config = dict(
    d_model=128,
    router_cosine_scale=14.0,
    router_bias=True,
    lr=0.00655,
    steps=7911,
    dataset='wikipedia_en',
)
Below are experts of layer 8 (counted from 0) of a mixture-of-experts language model. Rows are named gate (a neuron's input weights, with its number), up (a neuron's input weights, with its number) and show model dimensions 0-127. Each number is 500 + 25 x the weight over its row's rms, rounded and kept within 0 to 999. Numbers have three digits each.
Before each expert's rows: "gets" lists some tokens that make up at least twice as much of what it gets as of all text. This comes from a sample of Wikipedia text that the model never trained on. Tokens count by the router's weight.

# expert 1
gets: " the", " of", " a", " in", " to", " for"
gate0:476485535520511532494494512497487499492478478486504531489451483502531501501515471494503467504473543499498524513547508481523560511447479488492496516454512496484449483468542507485520495488533504510510516455517497473536444527527488474508470515545509480503514479484467504481550447524520510506518519556538480491539485532497491487491505504507511544493482519516495517458515476513452448471514
up0:485496482485535537476462484540530508523506474454502513501487513498555487511518484540487490477459507515473497494533492461485527513508505507509494492457503533517447446512527508485556544516507504524480555494523465517548530506535464515499493493508498480504544526502502471490478486490501514481488529477522497478507525494485506457510494469522512472478531441530504516512493445524484447471496
gate1:498473462499493477521490460509510497522491499488497425487447524457501532469495506490467438498500514497549513503511502527534498484483484503478475541474447501477509525499522556509492495479490448513519471531511490502529473488523454485497503507509523527527515478488527463496495507557520486510473501569498487542501524486525534499485519508526511507558517468488509527522477511514502495471483
up1:491488467511480453527503494538505473519513484465492480533464488530469517487482502509483498511485445456514526497480494519543527517495425494490488516509510493469538492475476451525522518477467514564529499494531498541488502447478483485503540470529506490502485519449496486535511503502492495518536536530483509505480517519498555514517474475485547499502549533497492479514471528514517483488485
gate2:528482498494505542511517513436474468489495496492517482490504477458482497527494487509557470523519464520520515521498516505506498523488463515463480489544470492503526479492507467479483502527488495504472529473548520496502500492529569513545521485508538515514519511454509495509476483514459555503485490510494508447482500473463476499507507483505494568534528461514510522501472550455495473476477
up2:508498509501512527506527431448524499477506431505527515490496497508519492522542505478543521564502511470499504467533500554503454505474495534484462500472487498478521499531506483522508494483485555484467456491505545484503501506505482514507504501508518547507511462434496528514464484508493519471482501480530501486478488515511516535504479520505514523496504472465496493509499502558479434496503
gate3:497517463482471500508535554484496552480567502517516501526489559508480513489432492500491516494491474505511490527545523486489493479506510489445525481492556478496536514526494514512503509516533526465468496485544458502487488537491496495484497551462462504512490504517484509485502421496492514461499523517486481490446505487506502515512466490501489544504476502486493508521462515526463519496505
up3:475478500499513546512516477508497474502519460501491479525521497493524483491492504521519495499496459482501507468492510485489504511499528495506488530470425554487509474499520509508495480496478456531555514535493566502489483468535502498482528533481476522481444507466533466540478532533510443472514504541488534544520523523511496478494490507532522485501466522481456483478538471483533470505490
gate4:486490482526476505530499498491500529487533493478496543533455476526519535470511489469533483496499446516515517507538442494529469534459491511486494497495511492488481462480510499520484499476516520511491523520531490514474478552512516500482522496542488464458490506506491489456480489507514561539508531483490481466527462553473494490498508492508511539489511510439569499483467475510507534525469
up4:487491479526466524529514536467499526532558493513470449476462498524508523546515467519485516495488468499488565502471492485466441475530518503511482512498484513513516543470460519512467527521523467520473493532525513526453521469511510505519473504497465521489491505486486501499488550483476476516523493484515495491495455519504516527483516523493520485455482479499471550476532529454530522494490
gate5:522469489504489520472472502488455483481497520523539457508497525507502506477516502519533466505464501495489496522596510482518504503507505492486506511500482533490458482514478544515487581479511514494527534527479519477499494505466494528496502499481443440489492501529467495510521469439489478516492478512518460535491509524477527541513493476497540469513512491496524456520503472515482522507530
up5:503496466509511503520491500531520435496476538574519473517454504515480494503503482490527482490469571485429533524531510484469525470510511495464482486520504528487502479493508500497484488486472502495505470483481535497499490523526485510502505502502495494526459495491485487517522465464514541522522480509543449481486529522531530527476481544505500494516513526463449523547487481528519482514462

# expert 5
gets: ",", " and", "s,", " by", "e,", "),"
gate0:496499505511498529469475528491542496509505488511533490551480488564556474492492524500479528488501509511500514535499544521525501513510457466493472513470525488485504474504551486472470490504489504545516528497549515448496480488505458455483528522530510506482467538502529515500485497464479510501467515501512469465447538566491491509492450485532482481497480503490488445485507498466520502507501
up0:509528483528493455526492486471504467462494486515556511547489511510496500527474500505506527487503506524499512515495505465478543544549532470468435535461514506531506484547518499523477459518501438486513525505528493484517522485521511495489534481507511510471489481481488479531474481528518487514498525490510463502475499502511509457493481491482456450509456488568502461508479516514532501536485
gate1:480536515492502506534522465450515483497502492475551468478496460496518528528514504524461468505509491479504494521481506447519491485511489533526537521492490529528508517504523506471486528494468476501468483493469539536476519481510512503557543529476496477477481463461538496503530531492550456488482509539466513525514467456499506505467517503468552470521516447487490529496526479497484495492521
up1:504473494487536510486469539462520514498504513547522476484434533497466515516451479513464460521495530527510489519501511518465540534520521511520523499507555489471468507482498486472491510497497522507466464466508486487491497493554469456482510473463497511532528481486498493521498474509508494472491483549568525475523478539513494519479485512497468484511486542495527482496495480560507509525465
gate2:524535514484533542516492527491502538481463501531500486477495524514554467530494492479485502463470496465493489530505511488465468519545509517479464496500490474516535473514541521516527443541515493515517444486513527517495466518463498500561504518478519533521495466473462516517496472492513534501499521490497532456490536505471501506468491450506485532514461502504482466506514502526456477465513
up2:509461512494494513552474501507501510529481502510523484497488512475418502503511508514505491501490508536485457508484534471524494503491529460490478477513513439504507513525476510492524511511491484528509477499514502497546540539497487496486475515481507463541508505504461497507502509460503523521514496532496508522472518488466511460518469403481523559554525492470455477538481494490519525523510
gate3:484477470514506487481475507501501529535482525483501505461472493506478490535480463463503530510492520517473522491531534484506522469561516513537511526489453498489454492546525477508499518471520504501488483518530495519539511529478523513544457470500498504529492505515545550474497512509532473502499509504455493549463499520481498467486499526480486484432490544488493484472437516519454526493503
up3:466541481513472478503485487497478494483487487488532495516492533494462470534493498472455492539488497501528495501488506484537543451499508475532479513519506511514497504507502536491515457476478493497488523496520475488494483515455494518503505527486548501529496538473462468521537465469487479517456544485518553463500449473544528534494505486531544480575513502465478502488537523493526489517503
gate4:494523511487441515513500514488519539499506525450511519479489534503533519494467496511487517502505518470533503436482460477495494466499475537537527518505496513519514500529501472504481458486526505489515454514484537492501493515487534568478535473517500476521484519498528446473507490477486519529532486526513531474478459513492499542492522456488415511497493533502510478469522509484522479523486
up4:490489483472546455479481504490510540494521494510507547501487499516507566518519490538561496502469497511485510568515501543547478488468501488476474485480521489482470477513451479495541537513511499466490550466460496506511520488502486482525501491520534478451474506486474536485485489491498475488520479532514501493547477494507501482526516563511484483501464518472506458460492487490494537510493
gate5:473489516552481541513466492515525498509544495504524505489477478485482465519498457479511533517485511497487524499507509470505588490530525491494553512508503474505459524507490482506474504521475505533436484486476531508499474492547508511476502507522524484518507490537488555521490520458491508472475515481450537517485487470458507511483450489494523510538547482508486498447490471489513498510477
up5:517500515525509511526520521469478497495513485537482471537500521469476520512453525520484467513473508514489449468486547481513514557528505496432502489524499487491519502489492486412521537546547480489519537493487497516496508504493471476521502539462535483466512464497478508521461488540510465507493502514480501535518511519506524506506460494459473550491478488491508480519522487472527517475498

# expert 2
gets: "\n", " |", ".", "s.", ")", ";"
gate0:494490512526502505499497503520501518429508564471473458485512493493518524510526485513500496465527492461466467470504517464508531450529524512506506519491506490500530480499456529494531503487429466518533485491541501496531510472504493531516456523479546512472458492493492552509490489501486531537505493505472511518509519538471543524519489519558494464483512481485502530480515473490486479495462
up0:553586472524453490512480516502510520479502535493502529490477482532487490516469462494446487482518458507504505530526549473452513545538510470479481492558521500513485475483489514499461502521534481497494460486461513484464533515527536483442512492511490519525524497478501498486507485474473504514493513507512455521497492490482491516506492501501538497530503489510470471472515484501549518537505
gate1:510476494504556460512478535510525484481447502478486471527482489513475503516533469496501522507526530511492479472451500490501477502468528491497523547480483540490480499504544510515521470504516467537468479506471489475512478453526504502515529509529500481472502498494498501540495480556540531482509476476476529522513466486538536485528521494499485464500511457491498441543543455537508531487484
up1:496462480524504510506495464463507437493477519497532461514544487517513499520504490491536474493496528531494459533474521491495515504512535448488503545469488524531476493510518498486528501490483489468488508478484508519542475470499526515545498480525490490469474452524490561553507474504509534493482532549517502482500487499533478487550424473472524509504477497516513495502480505496477501477547
gate2:499493509493542515509499508472491497476488516463492484490479542473493531513462494464478460539516481516505513506463472456525522523482475543482507486492493483523500523552477527528471477503464532510511480523511477500501503508474490533455514470535533468477495522518458531569479474491496482479509506532491498547477504534512467501490463460556520517530483496482503451502513487554509505542504
up2:481500528495531503534504494462508465554464485516484543461488486516535493520486487520512480493477500509512509507524492521498470481485470518466528520439489562501505482510516435499523500520536492501562496498488473509488486477490466504499511501474517459494445544524523506501464504522524484499500498529480492527530507471487505504479516515546522499507558501494491429518511459510504445497514
gate3:546512534481518524501546487516485475512492507542513484470491501456537491505490479501497477482495478532496555478469472523484495503507516493482493440560477444519529498485473474508493479522487532509471470501524546481513440504516499504462506501507515520542496478514532534518471547484500455514483465502539534480533521489505509487511489479519505480521492503503560459461468494470525501496498
up3:543513493482545486538513482501524456509500476524540492505433490451483459496514509502544486463448495505515523484488472517487502520467463514526539514516474496519503514461483492508558458489515500529505498506471510513526467452531522493441468526490485506479487489517506473511485521532499486535537484506509476478566502468503499511501508496525502501547487499524509480489496473460537504522524
gate4:473523516509500501493506527494496495482541528514477501508473490474493480494517547530494514531525496470485506492510506488499488463556482479513551512482533478491499469499433470504530507512530482503469524487565519513504474497473514482476524499448508446525484492525469556503500512479492522557514503485512482542481505479487523450509475481538522525530517471439515500475479515499477452496517
up4:475516505509471519507476488469500513497464514494534508518484523536514494506508516484489489495523526542508484511508530547522479485513523505520490502525464522509469531541532527500534442490509492530506485517434495468503482488485504500515493493479475521424538466458456498496526471523484462453514520493526505500482504516485492520522516554464508436471512531484474508462471489541514535484516
gate5:524495487508483461545525491514506538478511515456513439505504526471526530518502534494491511555531545495479533471501501499499533505514489476480484519419519498500560518497501467444523501479504485582505514475516471505519492536499532493499484498504484492463539501501508492492506516511464491511491493498523505458512520500470468529521493477520506508527503469480492458498485490474438489483501
up5:494528503488471523488536501489532455561455511479485503536526507504565528486529502509494526488501516485456514489492536469501500509464473489502492491490491484522503489517510507516507482540508459491512510520510470537442488485516541496523470469489531511476514543553483494512457479473503505503509517445502487512504501489494495453434538503536529482511494486509467469522545502480537498469472

# expert 0
gets: "\n", "-", "|", ".", "==", "==="
gate0:467497526528520507504552472478504515475532495516496479505453540499531509504495489524529535532522467499471463516495480501452515462535504514478474515537473464516516532529497506482507484526534528470509481534443503463476481512507501480509533472500506482531483482514486478542493531505465505534482465493451507493520542546496529505447534501469540445526497477482483496480491508506527474484499
up0:514486517513474449507470510517503502513530535493505460500524486510490511505473504484454512494510524552543507484452513527492536522475512446471503471461478520479510476511520477539465528501497474513471481519503491489522563476516496533506480533487497483519530536492505522482526499512474535496480513527473572536480462479503526508539474464498459506514473453517506518502487470496455475526494
gate1:515511471484520467499478480468519543510504514487502521521520496491510487468513484519522510461509494465515492493472515462489521551474503499475493555529506502506477505513441496535481515487516528486465453509495535523479484451502475505504486505466438488519543492490498497501500525519493502457523531523498470478512516502537485495547498504459498480490556500466510572549474540473512535476488
up1:518535511509531488505486504577497485521529521496494505486528500512447508461479557474517480523489477514488509503510490481523510473491453505516529515459503523527459529503502479465486500511471490504504461493518487525524492526534507484456456494502522490511470502529483476481454490488493449517470518489485486502495508533511509465503521573493562477516492524491460469533519539502529463507465
gate2:483510542485493533474490473496509488556496528489519498507529511509488485458523477500566511470499489564494507509466528486505506442500462488497498490527515482450504530517482427519488504494490509492507499500518477473508527488505535489472503521529502500456493494500544486547510459467490516495534531528522548476501464518498509522488459460525511520498530466491479517476495490433527496514503
up2:534501480513465480489440503523477500470480527534487469449500547524475475460515444487509504506467538515502500499488482540504531495529486498505519491500502493471491501522445507557549443554491540519543443512489507490488487490484489502523538512525507504492506472500491486535509494467509466500521508528522507460487496509536507533524508478529480492479500523517531498506533480480518473459479
gate3:477507482539498501525506508494484551490521522486495531489473519498465488502516467442519480526465487550511522471499460495527465508499459514485485486504558514500481510505515525554475516487507508506484484501462518506472482516469491503465530481501471508484526527491448496538538505475493521497556461496523515497478550559503557496495494541510527506495466496493472447455514477488491516500492
up3:516477483529455504481528505505527518474486543510506462490499516489555518512488523486482451488505484492523479469465496488472469500496496487512524500470496494558471511503517485508491521502497529510501468467510475566484523571521478513490451519521501540495487529488445502479549495500478468468513480490526508507482482509518495532477511493506497481447539499491545546491548463478527533484495
gate4:523465467510465512525519514520527511498490489533504529541435475503537512499501542514495483529499504455559509545493492462466519478520477461525466466546501489517521505514482492505457534519540497510477502509479528447526490497448529491516514460512515494526445512499529506490455510498507528498522493452515490508493509489527534467467496483525503489490489472507520479465504462486476525520520
up4:504512441542503511466509558512505504463476524489525505519482538467490500484479507495515539481481503527537508536494518535513452467529479477505494516525500471494558501534479499490482458532502524495508486512467465446494472466516480492528519483529511484492489482530517454518438516560532520475479527500522483481532504500521485479469532503512450499501515512504456514516482493489482497488527
gate5:544499513546489508522464511487507502520518533496491500541491437490520476506536508501485517475537473502467544489518536472469450504528498481472536478482524526530478478517492456497519493511475498458518495483469513510545563505521472508480463544472479480494515495535515487508518538493479490441497504460512466482493515483469504534480542477480498534518460507498539532485507476519485494509488
up5:470523479491491517473547539506496493529519520518509534521482541496503530446493450534536457470508494522503473528523527566496491512503515489451487483474459529512534520510513502478500493474464525499495495515500530494442464442454536509477533469507501512477506487490498497475488461544482509497498508505464523483474516493514496455536499503484482502506527517502533484504512527495489551456511